Weights of a small mixture-of-experts language model, trained from scratch on English Wikipedia.
Size: 13 layers, vocabulary 16384, 129M parameters.
Experts: 48 experts in each of 13 layers, 128 clamped SwiGLU neurons an expert, 6 picks a token, a softmax router.
Below are experts of layer 7 (counted from 0) of a mixture-of-experts language model. Rows are named router (the router's row for the expert), down (a neuron's output weights, with its number) and show model dimensions 64-127. Each number is 128 + 32 x the weight over its row's rms, rounded and kept within 0 to 255. Numbers have three digits each.
Before each expert's rows: "comes before" lists some tokens at least twice as common just after its tokens as in all text. This comes from a sample of Wikipedia text that the model never trained on. Tokens count by the router's weight.

# expert 1
comes before: "a ", "of ", "in ", "to ", "by ", "as "
router:079188108125117177103125137125129163142179129153117206116093110141136117171086115120133116154221127197154108113143128146141185094100111186109149147107167171132197139126112172148139120149140095
down0:161125148183171159154192148074145090132159149099111150159164077116133128140081128164110171187120128137111187134147146090114111177085097104100137188100152042165114156113134101143117075164101080
down1:088176116155112156148091123127092179182114123116119146084113234128121107125146070133190118097163080115135160099149147158150122149104107187148178174147153121071173205098127160171067118153105120
down2:109167097143119118164154130124125141136168139135168132143102129087134131110199103164114141136135142193118156153103124178121085103175169155103146125078105086087137152102097158155137151107132068
down3:113129097179112127122099146137080107095154098147100146102098176212104117100136131136105156127137088161092038146167141130142173065141136133085132099093102125098156175118098119137130104150207121
down4:167178169142155149163070099058088193157182124088057216139153135118160056181093124122148124092130145111173127186157095129097109159104113182104129129133118149093131126135145136081141037173111196
down5:095123133182089140149168112098130106156202105154111192179124123114146086136094154129088119159141177136126138108141073120098127109154082138139101080117129127133133093132141115129121152218176103
down6:077159099071109044065141107118127134124109103163087129116074122126166106123134117148115075166082131106127138116135111135157115168098116083118160085169132124119149117175165129106184185126100155
down7:101068168108123106121154119139126086123104130057170089170159098100140166152166112105145119182092155167117133168094110133110083176104166132083101156109102138093116178126098079148124162081142097
down8:139133146137115134199087170133081153126116089159176123100104197181155125121124099119046180077125170146151099113115110108180139079170157181120130133045129131172138123156140144111118187175165172
down9:133137120200073116113068096108106152118125140175077090169179125117141162079141114176109070060175149146112101063100094128060083032176077138195183131154120148163200159055126163092178198063115149
down10:131152069176140147158070139164162136147117132158157193150156192187044082081138085064052130115096148128154144136106194153097114144109117179134143115137101126161158109102095114091191160105137168
down11:172100143132111126107165120157176171153111161123124128131089137169103194110120156081100155181102060088149117154161113168164112115116116124128141126132113170145129150102036138070177123075150109
down12:105127133104109160169111164098155128130151140124173083160072107104109101144085084092165108207127073074085146145098177119111112149090169102126112142104196120105151113119176125092108111084137143
down13:132088162125094125126161133157164158134130078185117084177110121111162162184125159089114102105091166131106094131180094137072212104130067115179122126082137129088114121116166089122176150127131193
down14:116090116147129099128130213146110107116101110154108134105101171164119118129057135174112106097114069071112161135125156177135083129117161144173159133164120118108156090118119136142159113044173134
down15:081155150095146149124142152146134166148202106111148093178176116173139126155152148072170139148123103101218137080168107114126098121118177172064113155157129170138109183153182140182084127150114149
down16:165149150109138151113102074114132138075095103123076108132168207087155144085129141116082131123102119103180108157124130134116097120116121104118105142110173140149093107156132106090132060073097127
down17:089144149155141191079158145100125143081128088134118174147079080100136159176179114176122079164136149135142117119082084135109063074117105126128181132078139096119156124082131154155159131143147089
down18:193099145172133154118103148114158140103168105141149150076114109145117103164121134119130116128058191152117183138069150201115119152085183097125106160097107178096120131121107157164171058170080155
down19:125148143111178149140095149116130150149072138117142094147096145110114091114136167095176157218160096150128138130138125120147128143117162164148073181136147139104133120127143150141114144195093116
down20:162121129099108163116119112129138154146175139130135140131099072194169127174026164082168087098074120120126098104145143078131147149112126105085160098152105137170082140162140105100114162113149190
down21:121128147136178133109115104157133085122065148122092131050094145124141155071117113149168129164059133165091154175140094131140147123131130172130093119150203118118153062132134090061158165138190080
down22:107166168105141137077109121120137119150108122137166101116146116124141106141134153090192085162122118187108092063156149142113156129114074055133127071186083142130040112066143117141134148096077091
down23:117152115057124084079131068171113096125058115106173093179134076104132130094167118136098091118141082070098081141128130170128132148153092084122097126138171133125131113116129174121157077139128128
down24:080138119147106125128063083186097081181153102113112154185149134170108180127130118099140168160095088147127203096116181130061106053101139138088142165146105089125176120088119174128157097130143103
down25:107131123117117093111110097128190063087103122112141157097160107125100121042108113160098108143067102116152077088168104143145114120175107133149062109135109142158146160171159146130178171132175101
down26:126169170097135109155107089097131098147155124119101162141087171136105141157141164166101131172088114137087102146100110114113106140127139141179150104124035203148186107116114084127120149091106078
down27:148172114101142071100147125160108098152142050126167151137131077125122187150170101159111193168150068119094108097103109118120063070152120167110177090141113155106096150143107154116159157143185072
down28:137115134108147138102169157152107136127123174122122145155130093143173119084141174046189149133120102159101184123100108108145174090198097115112088086187147133133116072114124123120053151108086091
down29:167128175097151144137123199109099128172144109155112141102124114110147114174136214129125117153173134212213186089126090014132191100191196059090143098090127131145190127116160153142176093131157142
down30:124137156077085168099071149151135064135070118103070085155153186177149127168156190114159162127126085197129153105100152123129115158161112115084120125128075046129095105138098129095124143122082179
down31:078107135066154100106149136086156128101147110088179155116102116151175159110193108139119121090132141136117094208095125123099088135098152150146122150151130090141160090160094177099115106105095124
down32:080111145165056132148159117128176081156145088113089134158128093119108138135156194065057111123101091068193100113163114134090117133135149156179173117128054122114116110135154186148178189109132087
down33:100132090130076179167179131123137180111105116082196063133157093108128202157116150066136145104070101142105154119146091170206120134148091145175086159126155148145125130074182126167083155121106159
down34:113134134146149144114081055103050224114149111155116131147067129173121080168047215148152079103149091102157162102150112097158114133148162195167097137124115130088137113147112138116122095159135162
down35:147092184104138115158150197137143153184156157184188162093127131174112098154100078103189167134120088181131122152166127110124126094130148163039120101113131150083130154085110171178166152119143123
down36:176183136118123055131081103115163129094120161108110145102188114096141123127158106112087137141133148112131112171146159188060136157110152145155091127118096097092087125124109119090128041090131106
down37:093100117093115030168197106117190107134136114143128097089178097097110133149113091081125171089111171145120154086146101068101134167120148133179104101135155108111128121138154134145183110175114165
down38:078069106096124099155110168087093147159089119092116090126166114064131102128177152061115203099131177124094184129130140142159159178106174132121114163140100122188135068118147189137094136154104135
down39:080079144096095102109130118099153132153130135229216131088106138170125089085150109102196076078124095093133113124100137127107097144104106127135142090146183097120083111076108137157149162118079157
down40:096139099116072135136120084135098132140149109116220135153171158134080190157106069104158089118131140143124157150154129116195138117148128096110065105119176149133156138085082141115199207124131144
down41:119057097120093098111141106125166104152130101168172082163116135149129109132098191119057098099136116123141077129101138121153141127115071136144066114104134129152129128110147093127114157166126170
down42:170116189126106108080126154086101175055077128132126127070216147123074129153091157119138127087112122203117148147130106117179140204123105112126067098182161122171146091108060107122146135093137104
down43:142169074131098138112117056133168128159102099200083099185084137100096189126107153175120142099146114118096068148150123107110131120137168066133143082107097124144156090146142117167100202132074143
down44:146124136110163132116116182137166176094082118125140138092104137141159088111084152102164161132054066129154137087179163131175141060102137157123108074195183105175118125130179151139136126083133104
down45:112186166166102084169139121124095099120145167127148139160111115123160184077153103189113120172137133180085099093141157185122095123097110168149145142125085133079137116154109091168134164162144139
down46:106082079156103096168103177159106145165081176087105149080121150145176095165116129162178127066185125126157114155065137125175121120124101110114206143130103136123117111170107132133104179103178141
down47:186169159158079141122103156123120185108090128156065135104142138120105109148116130115116168161125149138110125166180129122114137080156166132095133144135096117143186167129034112138147161124139113
down48:122117138100135153080116175119153156108120115131123068121151115246127170110145099058164135186107136134115143149091132128166145118120178106097133113134101134112128124127129130142087117079131160
down49:140139141080124094100111130116124050115148142101109160186097149138129198050085153140162137168122171071171113160167176176108148153057138114151136132079160156116128117110132143196188085107119125
down50:127116097133165141102104130149089122123157143141136152172124189124131089132128113134157126153147084141117108103108102106157110065118173098164154130063125150144124114102128097165164123141113074
down51:178107107164160135168122194133111204189119117130120143104109169149074065209117122097121153135063104154130118185117104061111125140153112153126106123127104129139090109106119124129108157154130148
down52:105125074103168163148067144114118141120201175157115123150169155130178170071127196147117164167142107161211108122123063091126105160135115104115058110123118127111156123133120102090118101161113100
down53:162120132131138149093170133092141113142154133147128110139150141166130105144119171176120139152148111221105121153076131069133144130113111157130135156179123159136112115064104126172072086133155133
down54:109095093104140113089125079097108091110170166114083172110079148118100114185122153181141155056160142058088136133140104157104071066158187076128136154081124146120147142151102153110137165161134154
down55:160175136166120084173148206090120149120101124114131139109113148158148075146159056173125139119135109124131139086145112125150167166101126133143127065159053108124099186135160135117175149118154101
down56:112155144134119114098115090166071182147206118149132149072138091177122118128151116115164112146160150147129088072189136121144144134147123099159140109139107129141103142114140142119113116114150087
down57:097140146095126131078156160101147186076125115113125168150118103076083079151149147101100090167123138124114154112061128169101164082103177123082148141091143159112100141105190171131112145093158154
down58:213150129206088085121060198143136147146112124126112084104081115118160103115140082186175147101101059103099119101135121094202137069121143097128101078131121211161142160211135080122092098093141114
down59:188136148109142135117131093185092120081103171140135150120138114121164172051123102141093147083062125161130127131082185110179144144193135099153093136111117119128109152154182107130177139188161106
down60:142116163099128080099098125097100132077088112117099106138160156105125134129173102146105150137159124159150224099108137124132152140169182044128131160138155116145097090214125078161135093084133146
down61:081166111158148128166090123049172134176160142135147103079099120149151116155143122135122119197200151117170106127111126121096102131153097132140121137077123118107114090098130126189132174125108154
down62:139094033127152113088109097152142152198131098145091116144151140124098116106116131177080096170112134054172132168158126128123129134162175127123108141115157121124143080144126133126080119146141105
down63:174077119184216145138088148091094179142098110163069159107108149103102125115176134151183141114141154117150135120135125119124122096122090145134117121149162091172130200124100109155165080147128140
down64:136125105105087191115141127119159145169100156108126169164129129091105127104109155136172163074149182165201129149141080100121172136128108116120113094085126120089140093168206112099074126117161184
down65:118091166074131112092179156149180096087087119127096181106107071170098214053130178092111209073134161124138125124103106165125145162093101152135068151076160119101126111115148053140113126119078075
down66:129102132121140117152093152127039142092128127154115145129068085166076146168115108132090120148139156121105158160148073113109045113135092138143125125108116149109180122127051156149073102117150140
down67:075121122124102168148112076146111134153162127177150162084131063176154092119069128061144103091161124165110068152113099150156136158128147169133091139142155108102058071116144124083138145152152191
down68:178133156170133131132130190119179175134154158165145125146131110174113118109133149085091144105170164141104147115108090107140105135133083089140129106136119129097162139074191182158075147159168133
down69:164106135104093154085166080157103100079125132138119210062149100088197091036099132143076116134125155132084087190150106200113111139088147127127114149114149135134136131126181092122127144092148123
down70:160168099073164171119127154130154086084143128156057146182113117055167144139091140121121122090158190132124115105143080097144111156087145121104178170108076123141148137143136120135086150129044098
down71:067139142115122163167159136151132096179060186111101094072170115118102124149128133119132070126162165134092153064132129112137144097138128165086132146152126182186086108105145055152116160133115137
down72:144136145111128099128141090110174104134104103123155130122096147126112130132118109132131075145087103112138162092114153175129100194047188136117102126145152170146129143094110074155121136144108155
down73:057109156138094121194129087145137089148097161133149186097134149093086085136107083117131135152103130119046144165162108090170171122121176113115169077090153168155113146135114169094152136123101129
down74:108110122081181124093116162156103072130148190092131121117120114117147121148114184110125135093130083120134100107139133122122092170131166158134172156099212188098154098111118123112107130121100161
down75:081120158156091131111114097165101096110129149136146081141158192102112072189153136126088130129141137103198071142123118119125101169121084118144137085110115103145122133165114179155154130146111122
down76:132108130090162120120118105114095142094137198090130066092094102177065090124157148112124173102115116111121153096149176147095102142128106136178145110218180202155126166128123192103149017092152117
down77:127112111199147164117127203144120096119156138133071126042172132125161122112104088132135110101154118102114123121151114098117097103120159090149093112189134140160106149129123093107113075133156141
down78:155137095212119131154136104175104173139104160175172089096125164124130075113165125148164139121150172124097074170124111166119126127118143173122149139160059109178055076141148112161110160100082116
down79:171156117021164135162132149134108124107116128083126151127137154142103152114095195165127151066127161109138136181103165068085134149166139146159130127092110123092082107139071091132126161079114144
down80:190122105118125131120089107084093165087139124160112160110142133109063130132122130097177008114061123102127086120117174150101159134107087184151094135199169137150110077133142113110138103105125128
down81:136096191162144115095114120143144152147093069121133149102135128061116133133080161144112124126086120086181124141151148166126202127113137112102104141126101108150120163188121086170089126067126073
down82:093123148176131110096109099149131097154148107125184122136089142108129148109159158074066154100118175128181134179119150114136101180135127114112107159118118081123148179145107121181173079155063164
down83:133102113081132146144142037089109121119131089124170098156114153090093121154155141066110146142109116067106079113127121154120102189164108192144120125123166095150141105143148077132140162109091158
down84:155135086182106149113173136173116137132124119086136105113121115117175160131035113179200157075106120087094106099092108125122114058086096128145158099110110098098106142129153124131103147146097175
down85:116083122090098141110102118119123119174128173103115115156100134128121099115157143119146097134138060094183122125089142155151185132095122130130154151159078128156137134102165140161113120189108146
down86:127153089190155143109107114184077119144146036074129123071100107102119081117144085136182133195198150100134111129163090134195140148145131142133124127122048127089086127162161132139179182113111140
down87:103080133206079130170164095141164126077130114062122115103133131135135150170118100172112055134154128112132101113127142136137141166145121118167102176145134148157111159110109079129114137100058104
down88:143142111207127134109155117142121120138087101167097150159114141147068161113166115168154183202114143096072153123142168129097161123178183136084116104146099086163120148144099183145145094113137056
down89:083079130130106105090210143138157108078078137151122114116109037152102158125163107118137087137131136117165141116147117182076186092089089119144097182102126132117099138154118099118114199168151128
down90:091108141147136140223157161206098078148125197154085086131139150080101141113102162143160117128124160150162183149125143075103159175171161133067115133111180113083160185178122119134100147163148131
down91:140153077157062155121158163132180161138091127183200099129103155105158122137092152193118165012095133030106153097118123132159169124134118133109126168127159185059127079130122106090136087091125148
down92:196107111206123172136186066127190073111122164176101153146137160087071186178112126174144092078114150070118141086114118124133106107162112097114154088212085142131143121117122105098127139094090134
down93:145080212155123100134152162126104150123157153119189136208154134179177177082125112127147125181108116154107134112096160173106174104177160123083136103136094134094116229124132091169021160142131108
down94:125094113115205124132097111135145122101199171151096130155010129105190153127102088170109058144090068070113113185193133071131115150136168151141156134188169103102119154122088127098152113110156138
down95:138156142059110182164081152149171133173133171089109153104178120117133116158109097074156157146141099187195129110153110126111125188138092135131126137131153144152045128105201172094103120125115159
down96:098178136098162152090160131171143072135074132115152144152169115135130129089227124134144175128110102133150179143102138172124151125193169128108175144147137135094122136119114136139125126118142076
down97:137114125139146090090091038125184131148109160117105151090102176143168146140135111096165117134115107120124133147147114151154138082132104155147173081131095179113146084055110164108126080094197163
down98:100085087170146158104135136143134133146180104129105088121176172089149111104122132129135121104134107163137140052146096138185139179131133157132078063121149187144158159150107141133145170086118156
down99:075189124100127071085152146151165091134154158125174165117149115134110145119091105188139110108135127124171121066123120121125145132108127190143155125088086098140081131137177072140144146138146110
down100:114177123177134052129151181167168155104113101127197163096150142126139134112120187128126138079117194084133104134097092124178165135143175183069160178113164090105093122104140125088140149128133130
down101:134129146116139115130091120113164116149079110095125149128155101115123170121115164117144097111101166151103141221135148174121147157126060082128113106128119146213188166098120175076160193167136149
down102:174105103118125075115202115108129111135056158139170130107206138148090158094146191123168146161189141105084120166137151102162119125119161106044182059115175151179163145089126108121131086146174132
down103:116115145113112135156125116132163154133089112161120115116137070148098125163108123108174102153105169148115148101099178154129168178149147162193130134090150109140130114207165094143154096100117149
down104:218159163125080094107113085119152077092126068111146134127093153158194141115046114122122062116094063098147148130133111083147128104164192109106106073022139126109152096152150171097136075131111122
down105:145125105126145158145121139093112123164132119109093153108111130115124155155115090134133111123183114128089209095121105074154073153141148118107176155125149123130135151079132142130117171099137155
down106:065118163138189041137105130194060130067091143148191085155128124117167150080169119136105147167152091135134141144155114128149128080149120111103098107145061142110175165103129171114142123153136153
down107:128180152133113090124108098146120100165115124138171140168073160067132122147149089112161118144124142117116136121101130137121149060152108111128151146136079111108120193145119146135141121239119053
down108:089115108119121093135133150148087090186151145104109141172134091100183129094179120042159158104135068158159113132183085059130121140134130159121151089097152130110170107101129143082123128131122152
down109:136131076169121142139194145127118121169118102125146108184120009125098101124169131083104129112129165105092139168135146142129110138131117096112145111128131126027126099079153147123128142153106085
down110:192167101203143189161155141134069101070136084187135175060086177158160134133130118170126181050112170113111092130131136156141165066110115100105122118180112130113116101153109095137099114155132127
down111:125101107133197078140126138133176156186225177149119106104128096113117124157185155138098170212144163148114078127157174092141104119082049076131122123115109091096150117095165121210133163198128116
down112:138161126165112166144076162145081086139166160130174148140129122111216189111152164108113120142167115107112091136089140183125188100113111152169095109126135148106100142160112093151126122108091114
down113:109097115101130113160126138104181102108107155127134126146179119150148150171130139120134106142140096063133084136105114121097151104118119177113109112124175224118092139107153135070113113159104117
down114:166120126122085113124068122151135149121104141147108136104100184093083144120121122174169107109141188146126176155182137170071083122095110159125108123106106115208111050142113178121151113103152134
down115:169175088080135137153152170158112132127192116094152071157118147079126111126107155136144078126130070104108129102101143169159103129136097170176086163028128099102117151129213167073112109091092125
down116:163194137097133138102171130099115077093112119191166101080107091142136121128108152113092135126176077146098146168111104128132103174144142119130149113153146121141088147140197116139106132157094147
down117:116198106103086143128103110147120125130119154121170109184113180154125123110147138153142083095080178191123049163146120140113117104122097070122173060147087090086176182138059156166126131103173174
down118:116121136143166148124142189137095084148177173085139117108036134162154154137156141142070070171092057131131213102108132119044124164106139095116129125142155134092139097161108109156074101136114142
down119:160155226122159081161089094134148144130090133060151189140058125133162098190141083115105099104179109151155095144157136103080191127130091173110157167083098144155113150091106187138102114097130133
down120:075187157191118145166116085146109175127136060155135119151171119098136118119136146151146127191161120167091165161182095112107121106067110153138156150183099133180158160128163126141124165109128174
down121:140144150169076171183131131045146084064144106151106184165213160146116096106057145118130127160148175146115140110153142148145126110125159157162098095149123105135109136111112144107184151168085156
down122:173057099127190135142143129135094126114087163127175114175148131155106118098168127128084141088153122114118182101111156154124101114102132119137052090118134186124159142176122120127103114167149078
down123:066169194160149059119095150119093163095093105118118107135138135102134086127149137152112153158110129139153072110124118158065111123133129160184165094111135133158171093168134123119116136139103123
down124:132117129114178135125117124140140087129102142133180158139155147153186147122116173112048105097177128135128146083113144064124141120120138130146071179185143064141120146133113142111117159133172211
down125:041144164126126144126120153120110081169188143157159101156181069155145111132146094120064122081151070158145139158150161132173204097182148103142078058150112159156108081123106073132102163087107133
down126:087132144173142093144156095180127163153112180124184086074135093120146139196079127081138146156066161167125123088181118065112103096161146182109146158160175130140047154112150144088075111132209152
down127:096149209082157151181095149090045084160112119148170075139138180136161130077120099142105138094135086182098141186126106168101105160174092068133144150062121116124128072163129132097093082147127136